From a checkpoint of a small mixture-of-experts model trained on Wikipedia: 96 SwiGLU neurons an expert.
Below are experts of layer 7 (counted from 0) of a mixture-of-experts language model. Rows are named router (the router's row for the expert), gate (a neuron's input weights, with its number), up (a neuron's input weights, with its number) and show model dimensions 192-287. Each number is 128 + 32 x the weight over its row's rms, rounded and kept within 0 to 255. Numbers have three digits each.
After each expert's rows: a language model's description of what the expert responds to; "mostly gets" lists some tokens that are sent to it at least half of the time. This comes from a sample of Wikipedia text that the model never trained on.

# expert 35
router:127091130090086164067089106106157195099114129147227145163120173113081137157089183086102114096107200179144103116143123108130140102148178104127124152158119081101184087092149156145125131143143126096146105129153141170145127097051094134127115074088120152108157146166104140084170119141099104111
gate0:140139140145115103151061107202124129123078149061179075113083125162102135141137125084119085118142174131116143116107122125039131062129138182127101133119145071187102112111118109136117101154212136125136131112130112107129070143119158120097073101110104106132095209130082125123178170160042123165
up0:169170072111147144155098129140118136113096130118127147125191127138114134158095104127139120109097117117154133110170137151135132137096055174145145140154122154097130150116112138160073124123146126184135072159137140177131146151127133083166177181118143114135221090176117138057086152088089178093
Given names and name beginnings of people, especially composers, presidents and performers, such as Ludwig, Lincoln, Bach, Thomas, often after by or with.
mostly gets: "- Josh", " Disney", " Bert", " Bach", " Vit", " (music"

# expert 14
router:109095099122118157098137149121150201077103120157173151138123176144084157176120171062064161107101169155061099104162151104150153130120133120116132120184159107100161123127130121163131134126174087079180112119202195148108087123061142132082075063083097137095153161149135175085148141172070103108
gate0:110074131184132152117048140170121122139149110170151121169104116134144173151125122128107079138074142138121175165087139114112186124143149143124135145155093162092150166138075096143071144147132169046145172085137192120099162085127186138127159130070147127102119111107141136089165105128077177116
up0:079177131172124122128086061063098136173130169103152152175113110143089179133139139106136124144101084091112148195099155119091082129103091123098187192086170109132117115106102144127100081140163160146104133154204149084112107091121134096091103170139191153157109132122081123131071143174125128086
Word-final pieces of non-English names, especially Slavic, Nordic and Central Asian surname suffixes like -owski, -sky, -sson, -ovich, -ayev, often inside tables.
mostly gets: "owski", "sky", "sson", "ん", "ayev", "ovich"

# expert 4
router:142110104060105168077111114065163171126106142163169170156115145146086113129098178084070138080121156124122067087173128085137124108122146120186132112149117079127156118136144156150154154183157126112139132107158185146094107113043113135096122108129160121113124167141107143098163186167094126071
gate0:138113104100126179130178126147117141137100163177176134177093148131144110148084136126120121111123092164139106093129136142084131066128128155150158111119133098154129170140122129119140093080148146121172129120137142103140173151139090118164134119167195131072162148133129116157110205207163138102
up0:151155101096123115155169161112131121109127108162165162125113159110165115166139079175096120168100075165190077102126146167086128059128097130162159124121149094100119134170101105135160124123063178128152161154142137130160101126129102084107094161180169113093125142119162083155171213181173096115
First pieces of longer words, often Latinate, such as eff(icacy), aff(ordable), ver, inf; also degree adverbs like highly, slightly, rapid.
mostly gets: " highly", " def", " aff", " increased", " ver", " inf"

# expert 48
router:101098067081090141084088116133170177088117134159173135147131186093087149133065178096094102101086172158101062138156171077184169085135160108158132145192177116124142091125128126145171132144191127097128122108136167146143105122039114096113149062155121146122124158168086172112175127163111104107
gate0:138108142132078120105160102182149125117107150097120166116163213105170142164124136137133093137128117135142104044139109167081103070159123074149099123129121145075128141154130179145126136154121177181128089129115188085098105089122099113150142173170112117112124114140139090153088178119162100122
up0:151177088165131165161076140110175148106135130141062091109107065180100197114126104120073175136151114136072106097192122124231080162126174139088081113089127127079216139089127130169153135084157114153109130103143077198134188167145157245088128135095133149130129183110141182131147124178101093087
Inner pieces of German or Slavic words like D-ien-st and Atriovent-rik, plus event words such as caused, suffered, during the.
mostly gets: " cause", " during the ", " in a ", " caused", " during the", "а"

# expert 45
router:100077094114100170056105124111168185116126147119213134130095149144132128156113178123087124064076145181105124132150165120144173115110124117134117171183103081161143128060150147129139164136230157102119108097137179107084101096059130118103123084122126128116151168167088124047155106159160106091
gate0:124114159076148113188175035166153135135099205125122196153150157156154142165095165109104097058137080142046139132149073128118156117142101096159137092123104121139087113124128108113109126176153162138117159112145137126142089130129120139126093070164047118068138180102064108142068177141091061111
up0:087154196146154133081102120143171134132160111118174131074087109137119106109164167108138139158115135133126136129068171129076096136132157127076116195131154117104135117169120084155139080101099066103160109138148156172101131143116109087130110140126113151112162112161106065126190126137170141147
Sentence-initial This and word-internal pieces like -ick, -off, -ard in names, such as Knickerbocker, Geoff, Pickardt.
mostly gets: " This was", "off", " Burn", " This", " Bart", " medal – first"

# expert 44
router:122134074057122139094067126139196174114113137160197124121081159147074173147049154106075128093095169155135081075144143070154131102127155093153110127192137046135168118118109113123175167143145123100171128084165171159107154109053138114090143122126149145103129143145058151084160144158122087092
gate0:070134084133072137120157083080093147072108192099085132136113104186112078099145140093080159140161112132124128189124147107132172152082113117132094204194157086114080129151135119110143165131177160089121102110149147112099094108099131124158100088065104137095136033168108171035131129156130090134
up0:114095121066084108099123170092161140186080163090111145097147133153168069120131103149106110176105094142111155054127088138136131150097067132156126093177090060166095127142088131140137158100134074107084136082136155149138123137109185130103107144126180117187146203142134107088138127108155095058
Mid-sentence words in descriptive prose, adjectives and verbs like strong, increased, reflect, gained, plus of after nouns such as mark of.
mostly gets: " strong", " increased", " reflect", " gained", " | Final |", " amount of"

# expert 9
router:122130140096126151049104099118115253125098160155224152167104183187112174145079140106102147120106194183130092115136175115140165114170155073170140134138177100111158073096168087188130149149183099083134091118168162169104104099066086123127107085124165166098156165157114190108123125169104112084
gate0:108149092120094151160148125135141109104115070145078061079194101086139132061145111186142156128151097151087107115148130184103100151127153153146177167125059192192141107103131133103130107136117170118110110109118120107132141139173162134125095135107091156081098161084141131180108088178108150112
up0:096125077122130162063123090102186172035141115162176174109167114111138163123098161136137130137123133122083154131097140156109111125129162072094088147128128107197140096126127141172107143185139102121162171087132122169100070094109139108145115125163122169172108051141097145133089132144116119128
Single letters and short pieces inside uncommon foreign surnames and place names in credits and lists, such as Ch-ah-ayed, Birw-inken, Dr-ă-gan.
mostly gets: " Agost", " Bry", " Tok", " MacL", " | Dick", "eno"

# expert 12
router:123106109079120145080103116113142215099110137130219147150086155163119128142087166135114140139158139157102085122140150038155177107124172110145183162147144088117170126079169160153113167137215093080128074084173171173107118119042117124139119051124139134129133175146121130081139142146130115106
gate0:148162135091121146104084164084146124116113049083045125167094103159138100162156141124133153113137169095081132046184090152138099156101089127087105139127199134123137168142147134106166117179161099090077114160176107119147097129107136112143109146095081075160111184086102157147116168148109160087
up0:058103102145103082146204109183171142088086207185200138062104118135091115134139161144119145125112126173086157136099132170040124141136125154152118101134134089122121150146137117096174157146130136148056137121153050156081128132132085122074147153177053136035163166127086141074121193136043069146
Opening pieces of English-style surnames and place names after St, Mc or initials, such as Carl, Bern, Clark, Mull, Barn.
mostly gets: " Mull", " Carl", " Brad", " Bern", " Clark", " Glen"